Experts of a small language model.
Size: 13 layers, vocabulary 32768, 47.5M parameters.
Training: a variant of Muon for the experts, 364M tokens, 5556 steps.
Below are experts of layer 7 (counted from 0) of a mixture-of-experts language model. Rows are named router (the router's row for the expert), gate (a neuron's input weights, with its number), up (a neuron's input weights, with its number) and show model dimensions 0-223. Each number is 128 + 32 x the weight over its row's rms, rounded and kept within 0 to 255.
Before each expert's rows: a language model's description of what the expert responds to. This comes from a sample of Wikipedia text that the model never trained on.

# expert 2
It responds to: Capitalized head nouns of proper names for institutions, events and laws, such as University, State, War in "World War I".
router [ 78  68 202  94  99 109 134 126 113 172 116 118 133 143  65 107 126 160 137 186 117 163  99  87 143 127 122 202 164  80  72  72 174 187 122 126  85 139 123 151 138 121 167 112  81  99 123  94 147 176 106 158 101 125  91  81 148  80 123 111 130  22  62  94 145 114  94 117  99 185 124 116 152 116  84 103 129 163  77  99  99 109  88  96 106 104  92 140 153 118 113 111 100  94 202 114 106 143  79 168 112 141 158 113  91 174 159 137 143 161  66 115 172 144 110 147 100 128 151 172 145 171  97 127 145 142 121 151 158 134 156 112 118 163 138 163  99 113 126 176 164  96  77  91 151  96 128 192 171 166 137 146 117 150 125 137 126 110 131 148 143 105 116 147  70 162 138 100 142  99 115 131 175  51 115 132 143 132 104 138 143  79 117 158 177 115 138 152 106 137 135 178 133  63 167 108 105 166 164 139 116 131 167 128  92  83  90 103  96 154 137 120 146 154  56 128 133 128 178 170 133 174 104  76]
gate2 [129 156 156 119 100 159 105 138 128 152  98 165 110  94 166  89 127 130 109 128  92  70  80 172 118 166  86 125  56 113 161 103 106 110 118 198 125 108 126  85 193 116 201 140 131 142 118 104 115 142 150 162 130 115 120 140 121  94 142 149  52 170 180 111 137 120 166 130 150 181  92 182 112 163  96 160 137  89 148 141 120 167 125 162 149 178 141 188 123 124 183 126 136 172 111 154  72 120 161 128 116  91 167  99  88 149 140 143 138 141 125 104 112 139 102  99 169 116 144 207 124 182 117 159 129 152 142 104 155 133 144 109 147 113  94 130 121 172 106 165 125 150 101 134 117 120  35 115 117  86 127 140  57 122 120 110 125 143  97 127 119 103  41 197 141 120 114 154 179 125 119 207 146  94 147  97 144 122 155 105 185  95 104 114 153 118  94 147 130 103 113  94  98 115 171 180  74  58 149 162 166 144  87 117  83 169 163 124 139 196 145  73 152 130 105  88 207 135 168 140 125 114 166  97]
up2 [112 145 115 184 129  77 128 153 103 124  50 115 121 155 181 121 130 146 130  91 172  56 166 152 131 132 163 108 108 126 132  91 118  94  96 157 159 104 163 123 160  84 139 147  79 143  68 145 123 186 118 114  98 120  98 152 125 151 144 144 108 127 138 133 155 119 174 107 151 148 183 204 150 132 128 121 161 161 136 113 113 177 138 158 137 172 125 192 107 135 116 186 170 130 143  83 109 147 115 157 163  89 112 101 161 154 111 149 142 120 124 180 146 154 111 161 103 172 130 132  81 139 119 142 146 117 148 135 143 127 153  82 103 170 127 144 138 134  94 190 120 161 141 121  52 151 116  97 144 115 143 144 132 120  75  73 144 120 125 107 147 157  78 195  81 129 112 144 156  82 116 227 199 113 142  88  89 101 166 156 128 144 143 121 141 148 110 134 173 114 119 146 127  70 142 127  67 121 113  98 117 120 115 192  85 170 210 106 125 180 101 167 143 106  54  96 158 141 226 104 160 153  73  78]
gate3 [138 126 108 138 133 135  81 212 108 115  95  57  61  47 110 141 113 102  86 140 104 138 174 122 134 109  92 116 142 182 154 140  55 116 171 182 107 146  62 173 130 139 105 103 167  74 156 126 133 115 138 100 113 143 117 139 121 100 137 146 161 105 212 148 154 172 155 132 143 143 119 145 134 160 125 127 171 157 113 126 159 166 138 156 107 100 186  84 122 139 155  92 131  61  99 101 151 130 173 169 127 122 198 180 136 116 161 135 126 138  95 138 111  95 163 135  81 166 144 137 133 105 112 157 120 118 150 138  32 148 145 140 120 126 150 187 136  99 168 114 136 114 135 121 153 119 114 122 171 179 127 152 127  94 148 182 112  97 155 114  92  73 118 148 158 127 107 177 127 157 106 144 139 167 122  86 112 164 102 125 105 169 142 132 139 181 135 176  54 158 160 113 185 113 158 157 104 185  88 146 134  75 156 100 177 140 172 152 163 147 152  46 190 136 104 122  98 165 135 121 156 185 159  89]
up3 [109 175 116 157 158 195 154  94 169  79 108 132 148 107 112 173 170 157 152 128 127  99 133  76 124 127 143 116 106  83 133 139 124 110 151 131 123 131  83 187  88 147 109 155 103 103  89 144 122 161 148  66 157  88  97  78 168 165 175 150 163  97 196 137 175 126 189 161 128 143 133 128 124 147 128 128  93 136 177  70 102 207   6 106 200 151 165 112 110 125  86 140 179 123 152 164 121 117 129 139 114 104 114 175 192  92  64 149 160  63 136  92 130 122 103 151  56 120 179  67  74  87 205 129 184 120  83 110 123 135 162 110 129 150 122  90 126 109 144 103  71  86 106 147 140 196 166 117  86 125 144 131 125 153 111 150  93  67 116 106 123  85 121 111  89 116 100 175 109 174 150 165 147 149  94 102 119 132 127 141 110 110 151 168 147 159 122 130 157 143 119 137  99 134 156 132 179  98 135 179 116 147 143 125 146 154 100 117 127 126 153  93  91  88 138 135 135 108 140  96 157  99 101 130]
gate4 [179 119 156 143  92 136 131 149 152 154 158  94 161 142 123 126 205 127 122 119 102 140  98 201 155 117 189 129 146 180 107 199 150 114 136  83 148 149 160 152 111 103 138 114  83 107  89  80 115 144 146 134 100 159 120 161 108 124  71 120 168  93 181  91 124  96 132 155  57 101  87 106 126 113 130 159  58  86  65 171 136  98 128 102 149  52 111 110 139 149 135 122 124 142 144 111  84 141  77  98 161 105  94 132 116 182 117 148 177 181 139 159 108 138  89  94 142 129 156 102  94 130 117 135 162 116 117 128 226  95 133  71 120 112 150 139 128 118  78 180 120  93 173 138 111 127 139 180 212 179 176 125  91 119 117 134 122 115 111  80 127 122 128 157 141 140 143 155 130  51 103  91  92 102 126  78 150 121 154  86 133 141 135  92 125  63 166 115 166  84 121 141 134 152 137  78 135  55 200  84  89 114 116 156 111 144 138 157 107 124  97 194 100 136  84  96 112  89 136  77 122 154 154 118]
up4 [151 127 134 142 117 149 165 133 140 104  98 115 170 111 147 119 112 121 156 125 163 134 195  78 147 147  92 107 106 169 157 155 101 138  82 135 166  86 110 110 108  85 114 113 169 147 135 190 144 144 162 184 140 136  94 167 169 127  94  86 108 167 145 175 137 111 126 109 127 117 118 131  89 127 154 105 162 130 117 126  85 158 111 176  90 190 147 165 107 109 116 154 162 149  93 144 171 127 138  51  76 142  96 134 127  45 146 105 126  97 105 134 117 139 138 146  91 108 129  97 137  82 221  91 196  71 156  84 144 160  92 101 129 100 103  94  97  86 137  72 119 142 103  48  89  88 127  64  79  79  65 123 142 126 164 105 140 145 182 175 168 164 112  96 153  51 108 133 126 173 157 136 160  98 115  88 150 148  86 147  87 115 130 118 129 196  75 120 126 149 144 117 126 145  69 180 154 196 134 193 134 125 122 124 141 152  70  83 177 126 110 124 144 113 157 174 135 158 111 117 105 109  99 140]

# expert 3
It responds to: First piece of a lowercase word split into several tokens, like sp, un, dis, bre, det, plus paragraph breaks and opening quotes.
router [140 110  84 143 158 103 141 113 121 151 130  76 147 164 113 146 121 140 134 159 176 104 124  97 142 145 130  78  95  97 200 188 137  98 153 140 166 150 125  72 122 130 137 151 198 128 128 123 144 100 163  98 144 167 129 173  75 211 114  75 145 140 141 188 159 158 131 105 135  61 205 103  91 116 162 102 118  86 129 170 135 159 147 156 123 101 150 116 138 129 179 132 136 102 129 140 153 114 159 122 117  74 150 139 160 153 118 178 119 131 150 131  43  92 161 143 150 219 160 109 123 171 127 103 101 195 143 131 163 155 116 120  96 118 118 159 156 135 161  98  71 144 187 143 106 111 101 119 142 152 123  85 169 113 179 100 139 167 100 116 153 137  76 138 139  85 119 144 121 134 129 110 105 152 132 108 158  75 167 181 103 139 108 161  70 171 167 197 144 191 131  31 127 178  82 111 132 100  97 126 102 160  83 151 142 158 108 134 144 105  75 128  95 123 209 134 110  99 156 124 173 136 111 160]
gate2 [133  95 155 169 117 135 115 205 117  91 127 133 151 161 138 140 155 100  88  61 113  92 111  99 146  88 171 137 151 158 185 139  97  93 191 106 157 104 143 171  39  94 110  67 152  97 129 129 118  97  68  92 120  99 125 116 143 167 107 152 124 150 108  98 122 138  88 108 110 144 102 184  97 114  98  90 117 101 180 113 190 104 144 137 115 126 156 122 137  97 120  96  90 144 131 146 141 187 111 142  89 132 119 141 128 109 155 157 191 165 141 143 134 151 166 196 124 122 160 130 135 176 152 119  75 134 155 139 105  88 132 152 150  89 193 105 105 126 118 135 159 183  60 129 114 142  98 165 115 172 124 147  95  61 150  99 193 125 158 110 146 176 146 144 139 128 125 188 108  90  95 173 200 118 120 128 100 134 150 111 159 133 173 121 146 145 119 141 125 177 125 154 196 121 104 106  63 197  76 145 106 140 112  97 145 137 164 119 241 114  77  97  72 123 109 149 150 139 100  86  91 126 158 128]
up2 [ 81 133 133 106 122 149 153 162 111 163 173 103 145 124  98 147 109  94 108 144 155 144 150 131 160  90 182 154 128 130 101 132  81 134 137 150 134 172  97 121  51 114 107 183 155 174 147 127 134 118 147 149 100 113 131 136 127 195 139 144 129  96 194 121 141 182 100 141 110 110 114 184  95 135  86  60 124 157 130 148 192  96  96 122 132 182 159 111 130  85 143 114 166 154 135 150 106 114  98 112 116  67 200  97 170  85 152 121 110 131 160 120  68  60 170 130 124 104 153 131 212  65 115 119  32 106 122 116 171 127 154 141  88 143 173 137 159 154 131 171 188 163  95 145 134 153 150 135 168 126 105 119 122  65 150 126 121 129 185 174 132  50 148 141  79 111  69 170 114  89 143  94 109 124  98 157 133 122 145 151  95 104 115 156 156 178 176 141 109 174 124 147  60  70 140 110 158 108 131  99 185 156  94  82 133 118 190  93 174 102  97 125 155 118 131 132 111 107 114 152 130 147 149  65]
gate3 [105 124 173 105 136 147  60  92 109 116 112 111 115 116 128 145 147 161 147  85 183 157 100  87 134 124 169 154 127 161  79 151 150 142 170 127 136 117 163 131  96 109  31 123 190 111  70 196  69 197  78 141 126 137 106  96 181 148 167 163 100 152 143 130 149 162 125 107 135 166  98 162 176 108 129 147 184 182 120  88 163 149 163 166  81 139 133 123 186  76 109 132 113 112 124 125 139  77 183 134 104 137 136 113 127 114 176 107 156 104  50 145 164 146 191 175 140 104 141  91  95 107 115 145  91 150 113 145 110 129 108 119 131 113  66 125  77 161 141 123 117 170 177 114 142 166 110  96 158  87 163 140 126 100 100  90 108 137 134 144 149 163 119 136 168 142  90 136 150 117  96 105 145 102 135 125 129  95 141 131 116 170 163 191 155  71 136 157 202 155  83 192 139  77 136 164  66 158 157 162 103 102 141 154  79 133 116 120 157 101 140 160 175 129  89 125 113  69 178 162 104 102  70 167]
up3 [158 160 160 149 159 137 106 207 102 131 117 135 209 113 136 109 118 152 138 170 117  75 181 162 200 162 160  79 169 117 117 112  84  99 116 106 188 124 107 104  97 129 162 110 118 102 131 145 134 147 114 150 106 152 141 144 112  46 140 152 124 159  94 170 144 119  87 160 111 157 182 102  91 137 137 132  91 109 161 126  85 128 135  97 151 138 149 139  94 147 142 120  95 158 119 145 138 188 129  75  84 181  98 133 163  92 117 174  83 197 136 124  52 111 103 115  97 138  79  89 137 135  91 183  91 117 140 185  62  92 120 117 126 143 129  86  97  59 156 116 146 111  99 135 105  75 158  91 128 142 149 174 140 144 137 136 176  84 101 155 146  99 117  97 158 105 148 118  89 167  99 166 127 124 113  69 170  97 125  28 159 162  93 103 132 149 116 106  96 105 132 125 106 138 104  99 157 106 128 169  96 134  95 136 133 128 122  96 183 168 142 110  85 123 124  68 107 161 131 132  25 155  86 154]
gate4 [158 194 112 100 146 111 122  98 102  33 123 132  78 143  96 127 132 159  70 129 125 161 111 147  93 111 154 181 165 112  86 122  89 110 160 160 226 122 151 206 132 148  96  78 169 171  84 170 123  58 146 145  96  77  97 133 179 173 135 101  93 133 100 142  98 142 111 118 104 116 151 121 117 150 117 101 143 147 138 137 170 107 183 102 147  90 131  91 104 163 114 144 154 189  96 192  90 168 149 133 113 107  75 150 101 149  67 165 129 157 119 175 140 129 144  86 131 148 109 107 133 115 183  79  92 155 134 103 154 104 147 136 190  95  87 187 135 137 145 154  73 140  97  55 106 143 135 207 165 175 134 124 115 113 153 181 156 110  98 130 108 155 116 133 130 144 161 117 118  86 151 129 147 159 113 120  98 145 112 172 173 129 122 171  93 146 100 126 135  89  72 175 149 123 166 163 157  75 114 137 147 130 132 125  76  73 162 140 127 138 149 155 138 146 111 144  37 110 125 113 146 118 167 104]
up4 [144 133 155 138 141 105 170 167 143 140 178 162 116  73 143 133  97 151 131 131 137 173 110 110 160 118 100  99  71 147 124 112 128 115 173 134 105 152 119 115 158 110 115  77  96 126 140 117  99  97 148 102 150 163  96 169 136 207  80 157  93  96 134 179 107 182 108 155 110 123 158 104  96 155 126  78 111  88 138 204 111 106  71 111 153 123 109 108 196 107 117 132 164  97 179 122 143 121 120 121 127 131 108 114 105 193  43 169  87 136 114 157 116 130 105  91 126 100 141 136 164 137 160 165 131 122 158 107 112 168  86 108 109 121 185  84 127  94 118 105 122 140 147  92 213 146 111 128 132 105 110 100 160 165 138 163 169 105 108 121 121 174 207 143 133 108 102  84 114 126 115 157  93 169  97 175 199 193 114  67 100 122  89 160 167 159 122 141  99  85 161 128 107 193 114 155 110 237 142  84 119 179 118 153 110 157  99 128 145 137 142  91 178 171 113 129 100  56 122 187 107 172 139  97]

# expert 13
It responds to: Inner or ending word fragments, like on in reconstituted, etr, is, plus section headers such as ==History== and table rule lines.
router [159 154  85 128 142 112 136  96 152 109 140 132 143 180  59 164 143 105  92 110  76 111  95 147  71 108 126 137 135  97  85 133 175 117 175 169  81 163  74 117  94 140  93 117 125 149 146  78 112 124 155 143 100 170 145  41 179 109 146 105  80 173 127  69 140 112  81 105 178 120 128 125 114 115 204  78 135 149 162 149 128 131 140 120 106 150 118  96  95 112 157 144 109  89 173 152 108 132 188 155 121 102 183 167 154 131 129 155 153 101 101 162  96  85 137 114  90 121 140  65 127 182 106  92  94 144  67 126 138 107 148 105 123  96 160  93 154  82 162 155 146 151 124 157  84 162 123  97 127 113 170 129 109 124 140 117  86 103 164  72 186 134  84  81 169 205  77 129 107  76 126  96 150 160 152 203 115  74 151  95 180 122 117  88 126 125 102 123 139 151 183  87 133 101 126 176 141 131 102 137 151 166 134 168 140 165 170 172  83 127 173 111 128  56 161  98 147 149 169 110 166 116 102 163]
gate2 [170 117 205 167  96 100 149 125 187  94 122 137  92 187  43 122 126 134 124 155 110 140 169 111 145 123 129  97  75 104  69 133 168 120 141 142 131 108 136 141  95 140 152 101 132 150 164 148  99  90 108 130 118 134 165 159 151 155  95 140 113 128 150 144 117  79 128 156 154 106 167  98 147 165 119 140  95  87 131  97 154 139 168 175  95 109 146 132 151  86 132 162 128  10 151 158 110 143 191  78 113 175 190 154  93 153 129 112 187 125 102 140  82 141 128  59 156 154 121  38  98 131 103 165 108 155  91 124 106 125 174 111 166  75 147 149 171  89 116 168 153 120 138 144 128 115 134 112 124 150 119 142 159 111 132 167  95 146 131 140 105 114 130 133 167 177 107 113 159 123 126 127  62 141  92 180 127 115 114  68  81  79 193 157 134  96  96 146 170 154 135 174 119 140 151 107  51 143 130 198 120 119  72 145 142 112 125 193 138  88 159 113 109  82 156 147 127 199 141  98 100 166  80 111]
up2 [140 171 153 128 158 178  78 131 127 125  91 116 134 141 158  86  97 145 136 117 139  81 131 162  54 193 132 148 193 146 180 144 160 157  26 136 159 170  31  88  97 160  78  73 115  77 120 163 134 122 157 157 128 118 108 132 131 158 141 120  76 149 102  68 185 159 133 145  98 109 123 129 108 122 157 149 199 137 171 158 130 107  91  84 155 124 156 121  64 187 103  60 159 126 165 118 127 115 109 185 127 139 121  98 168  92 141 125 122 109  80 122 118 104 132 130 149 100 109 151 159 139 159 122  86  86 136 156 150 150  97 121  66 181 122  91 142 154  93 101 118 116 158 166 187 150 126 142 133 109 152 135 101 116 127 142 191  79 159 124 184 140 122 109  85  85 149 152  97 104  85 115 172 139 176  85 146 145 120 161 156 174  88 132 129 156 161  77  98  48 138 142 161 110 128 173 165 146 113  76 163 119 101 114 118 134 121  75 126 153 119 128 114 124  76 130 142 152 161 174 114  73 119 116]
gate3 [135 122  73 184 106 104 144 147  40 117 100 141 197 125 129 115 158 101  99 120 154  89 184 134  71 162 168 175 102 148 112  80  95 122  76 159 148 109 156 132 102  89 107 166 117 119 124 161 111  98 139 104 130  83 114 104 137 101 101 113 142  96 115 107 169  15 124 132 134 137 114 174 178 172 162 191 135 136 145 121 103 135 124 104  89 138 113 135 116 106  88 134 103  81 192  69 182 152 105  99 126 135 154 114 140 151 149 147 118 115  90 169 157 127  99 155 160 106 161 119  95 135 157 141 141 178 103 118 136 205 128  83 137 143 124 154 133 130 187 168 186 140 126 119 115 102 106 166 152 127  98 172 103 160  85 171 155  96  82  81 116 201 144  87 121 156 156 174 116 109 142 148 100 156 111 196 104  90 129 177 127 152  89 144 135 116 129  88 135 116 106 168 140 177 178 106 158 153 153 118 105 155 101 151 182  95 111 166  40 173 105 127  97  86 111 109  89 148 176 136 104 167  77 133]
up3 [152 127 151 155 154 117 189 134 109  98 118 184 146 120 149 165 106 153 141 101 129 112 131 140  93 154  77 100 128  89 137 101  74 155 111  70  80 123 101 133 192  54 118  27 155  86 140 146 106 126 188 108 134 147  95 148 136 105 100 127 168 121 138  99 149 166  87 137 150 153 155  75 133 121 148 174 136 135 159 146 148  97 172 124  85  97 141 121 134  91 114 135  71 170  89 177 120 114 158 124 140 105 124 119  98 156 126 104 127 193 133  91 190 118 173 179 102 103  98  92 169  76  96  88 121 133 155 176  86 141 171  97 124  62 164 137  86 127  55 105  88 151 129  83 133 142 146 109 116 127 179 116 141 211 112 126 123 108  72  95  84 122 168 144 125  90 153 114 187 121 124  99 142 132 141 151 184 202 150 109 147 183  87 122  95 142  84 153 141 141  75 136  75 155  81 184 132  94 134 129 112  72 145 167 138 165  74 156 120 100 101 132 122 155 172 111 136  81 109 142 119 126 167 113]
gate4 [137 153 150 115 157  47 138  91 159 115 178 105 172 123 133 145 146 146  87 124 152  92 154 155 156 181 154 138 163 108  33 126 112 187 102 204 105 162  63 147 100  73 137 125  95  75 188 159 142 104  94 147  88 104 112 113 137 135 130  92 175 125 152  77 109 129 148 138 126 162 144 164 150  66 160 165 115 128 131 146 114 144 153 163 105 165 187 191 105 110 130 134 117  62 105 143 136 107 139 134 104 115 138 115 118 194 127 181 128 133 130 134 105 125 182 136 158 156 163 148 101 104 125  81 175 117 101 146 104 122 139 102 133 152  69 187 138 141 132 169 150 176 114 152 188  90 109  96 147 159 134  80 131 146 122 126 116  96 124 122 135 131 154 113 122 192  94 115  81  78 103 189  89 178 138  63 134 105 180 117 160 175  67 135 119 132  63 176 141 110 108  96 126 106 204 150 162 104 128 158 115 109 119 152 130 131 166 151 152 131  65 183 104 138 166 172 125  74 113 113 173 167 138 131]
up4 [114  97 151  93 185  67 142 153 155 122 140  94 116  53 118 160 111 143 127 134 122  84 201 188 140 123 149 115 177 158  80  98 148 101 146 173 127 134 169 177 105 147 133  63 116  92  90  80  58 125 113 143  89 117 159 105 146 159 130 109 174  85 157 184 216 131 110 107 133 169 139 138  98 102 157 134  99 118 111 142 110 167 147 148 135  87 131 120 136 166 179 102  89 104  46  80 136 164  77  78 153 148 114 111 147 131 139 156 107  92 214 108 148 138 122 142 102 124 193 127  65  99 207  88 139 174 133 132 117 122 111 107 148  87 122 129 117 102 123 159 161 131 136 146 107 119  94  84 165 174 122 131 172 122  99 126 172 125 189 207  66 136  96  96 158 136 146 157 122 126 140 147 176 181 120 135 108 164 170 143 152 191 110  96 136 125 111 115 138  88 111  89 121  92  87 142 103 172 120 175 139 181 115 101  90 134 149 137 179  78 132 158 146 131 123 168 145 112  89 119 151 158 117 140]

# expert 11
It responds to: Nationality adjectives opening short bios or infobox fields, like American, French, German, Canadian politician, plus infobox labels and table cells.
router [106  95 128 100 156  50  93 150  67  91 170 143 153 124 187 108  88 104 139 137  98 146 124 131 148 114 100 158 160  75  59  94 101 127 145 119 147 137 166 147  92  64 137  98 149 141 132 172 167  92 137 177  69 148 115 148 169 159 128 136 125 149 165 142  79 134 146 139 102 145 103 110 107 112  92 150 158 152 164 124 154 159 164  97 129 102  83  78  81 187  82 107 117 200 174 183 119 174 137 136 141 161  94 119 107 118 152 150  49 135 167 134 126 160 106 194 115 131 158 160  93 108 204 127 135 129 140 103 154 146 125 140 166 166 166 125 136  67 172 137 145 151  74  87 133 137 124 133 105 135 106 176 121 108 101 101  85 138 174 120  97 136 171  95 104 113 153 149 127  92 128 158 157 136 179 133 155 165  90  94  93  87 152 118  77 139 124 121 140 105 110 147 108  93 115 103 107 145 142 115  94  96 165  76  43 146  80  67 122 174 162 111 111 151 105 185 116  49 203 109 112 148 159 117]
gate2 [138  97 109 206 129 147 160 150  94  88 197 166 155 183 151  87 114 171 143 134 173 148 119 105 112 211 147  92 115 111 169 114 140 152 211 148 172 113  97 146 105 139 168 120  91 158  72 105 102  99  93  60 125 101 115 126 177 120 146 100 103 169 142  79 160 150  76 111 147 134 128 127 145 133 117 101 125 111  91 134 174  85 136 119 118 145 179  99 137 126 127 151 117 150 170 151 127  79 116 100 121 157  98 100 105 183 202 127 141 165  89 100 128 109 139 113 138 138 101  65 118 112 119  84 139 189 126 108 167 113 103 132 121 119 100 103 129 143  96 136 102 113  96 166  63 111 123 176 154 126 181  95  87 185 180 120 200 102 112 146 117 113 142 171 118 177 139 127 135 140 116 153 142 139 106 120 110 149  56  83 102 160 119 162 108 101 101 152  34 131 109 132 168 149 146 122 109 175  96 148 135 141 130 118 168 136 135  65 110 148 107 107 114 153  64 178 130 164  70  89 117  94 102  32]
up2 [217 153  87  69 114  82  97 122 122 105 135  78 122  79  83 143 139 119 160 126 154 120 103  73 138 104 121  88 129 155 111 142  97 143 111 138 135 119 114 177 119 150  95 148 142 141 140 154 101 148 188 130 165 153 137 144 111 102 147 174  98 137 202 139 141 123  98 116 106 103 172 130 104 165 118 140 115 174 145 142 104 116  93  66  99 156 172 118 147 169  97 145 185 105 151  96 142 126 113 156 140 114 166  58 157 130 128 147 127 128 134 174 169  85 140 168 134 166  90 127 177  78 116  80 136  73 205 189  72 115 114 153 108 142 107  82 138 132  53 135 182 143  95 169 155 150 165  82  65  73 107  40 101  97 181 100 119 200 143 126  72 125 131 193 132 120 123 150 151  97 100 107 159 141 152 189 187 148 167 111 137 124 105 105 185 147 105 186 141 134  97 139 122 157 152 178 123 149 189 148 127 100 109 113 127 144  71 104 147 115 114 122  81 138 131 130 133 121 116  98  72 132 153 152]
gate3 [148 180 129 152 125 162 141 130  90 131 145 106  79 129 146 167  91 191 116 144 147 111  71 120 192 103  57 173 136  99 115 132 172 178 189 152 157 110 106 166  97 176  86  80 125 153 144 139 136 144 176 108 123 154 119  93 179  84 119  81 124 145 123 218 125  78 129 183 170 119 115 153 144 149  84 117 126 119 122 118 156 120 137 128 173  82 144 164  89  67 176  84 194 124 126 131  96 142 156 133 116 119 141 198 110 165  94 188 154 174 132 156 122 126 140 155 161  97 101 125 127  88 175 135  83 142 133 133 177 189 136 153 183 118  70 135 100  84  94 114 152  69 130 186 130 167 118 163 119 144 140 108 156 106 157 169 172 101 130 107 142 169 153 139 110  90 151 120 143 157 144  78 168 108 126 130 148  95 199 163 170 121 157 129 137 112 159  67 164 111  94 133  99 192 168 100 109 106 116 153 113  75 142 153 151 146 131 146 150 166 146 157 150 125  93 108 138 100 203 195 131 119 145 157]
up3 [146 110 145 153 153  98 152 123  54 159 122 168 113 123 140 111 103 137  99 160 153 118 109  95 173 120 121 133 191 127 115 130 132 111 143 148 184 118 109 123 141 181 144  92 115  70 175 149 133 117  84 104 157 163 114  78 108 111 154 129 133 113 112 143 136 112 153 158 113 113 142 100 107 166 131 149 180 167  90 156 158 148 154 111 117 101 103 179 118  78 133 116 126  80 106 188  85 167 174 125  99 128 137 168  87 128  87 166 138  97 122 172  82 148 132  89 119  52 103 144 177 112 137 110 126 189 111 129  85 115 151 112 163 128 127 173 112 118 106 123 168 105 157 172 161 104  78 138 131 132 133  76 169 130  84 116 204 177 125 163 136 123 162 157 144 173 219 126 143  37 117  93 143 124 140 127 215 162 206 187 120 210 158 178 117 156 123  66 134 116 118 137 138 142 138 148 169  61 112 130 118  75 196  91 100 133 120 133 103  82 100 141 111 117  64 102 104 158 174 119 115 122 165 116]
gate4 [125 172 136  84 167 134 112 146 150 144  43 129 136  72 120 131 129  71 126 171 128 180 153  82 105 161  70 119 153 136 124 137 160  98 149 154 132 150 195 135 114 146  88  84 149 165 119  96 115 129 101 131  71  75  61 166 125  78 163 130 133 177 189 158 151 110 153  67 116 137 111  98 101 139  75 133 107 170 123 127 110 137  82 116  83  65 110 184 131 122 117 176 111  76 134 136  92  93 136  96  87  95 131 166 109 134 140 145 166 174 149 154 142 178  88 101 115 118 137 143 111 110 122 108 139 182 155 152  83 164 145 169 175 103 140 164 202  67 136 159 140  96 138 137  72 123 196 113 126 135  97 134 125  95 118  69 120 176  66 141 163 131 110 166 162 123 161 166  91 178 122 187 156 125 122 136 112 138 120 111  76 115  83 112 166 128  92 151  98 178 133 122 132 170 158 194 117 109 154 112  79  95 153 126 103 132 191  83 165 119 117  50 123  95 102 134  95 151 116 119 128 143 177 122]
up4 [137 126 128  71  81 151 115 118 101 124 149 157 129 167 105  79 107 182 116 124 106 101 132 127 154 110 168 149  91 143 160  69 101 140 105 133 116 135 142 118 104 117 140 125  54 153 172 158 111 140  78 146 105 154 107 141 146 139 100 126 151  56 129 140 187 147 112 220  95  60 130 166 189 153 108 135 109 124 108 142 153 108 187 124 149 109 137 154 144 131  97  94 185 125 110 164  71 107 100 177 189 155 185 153 119 117  73 111  88 103 135 148 131 126 138 147 197 159  97  94 124  43 129 136  60 116  87  91 126 140 135  73 174 145 144  83 128 109 196  78 145 122  81 125 106 130 122 136  61 153  79  61 122 154 140 142  90 114 155 144  67 121  68 139 127  66 116 166 139 101 134 137 124 103 119 131 154 125 113 102 102 104 111 219 155 160 177 122 104 150 115 119 116 107 131 117 128 176 154 146 146 160 120  93 102 116  98  65 157 121 164 170 111 116  82 196 143 111 185 158 140 134 157 118]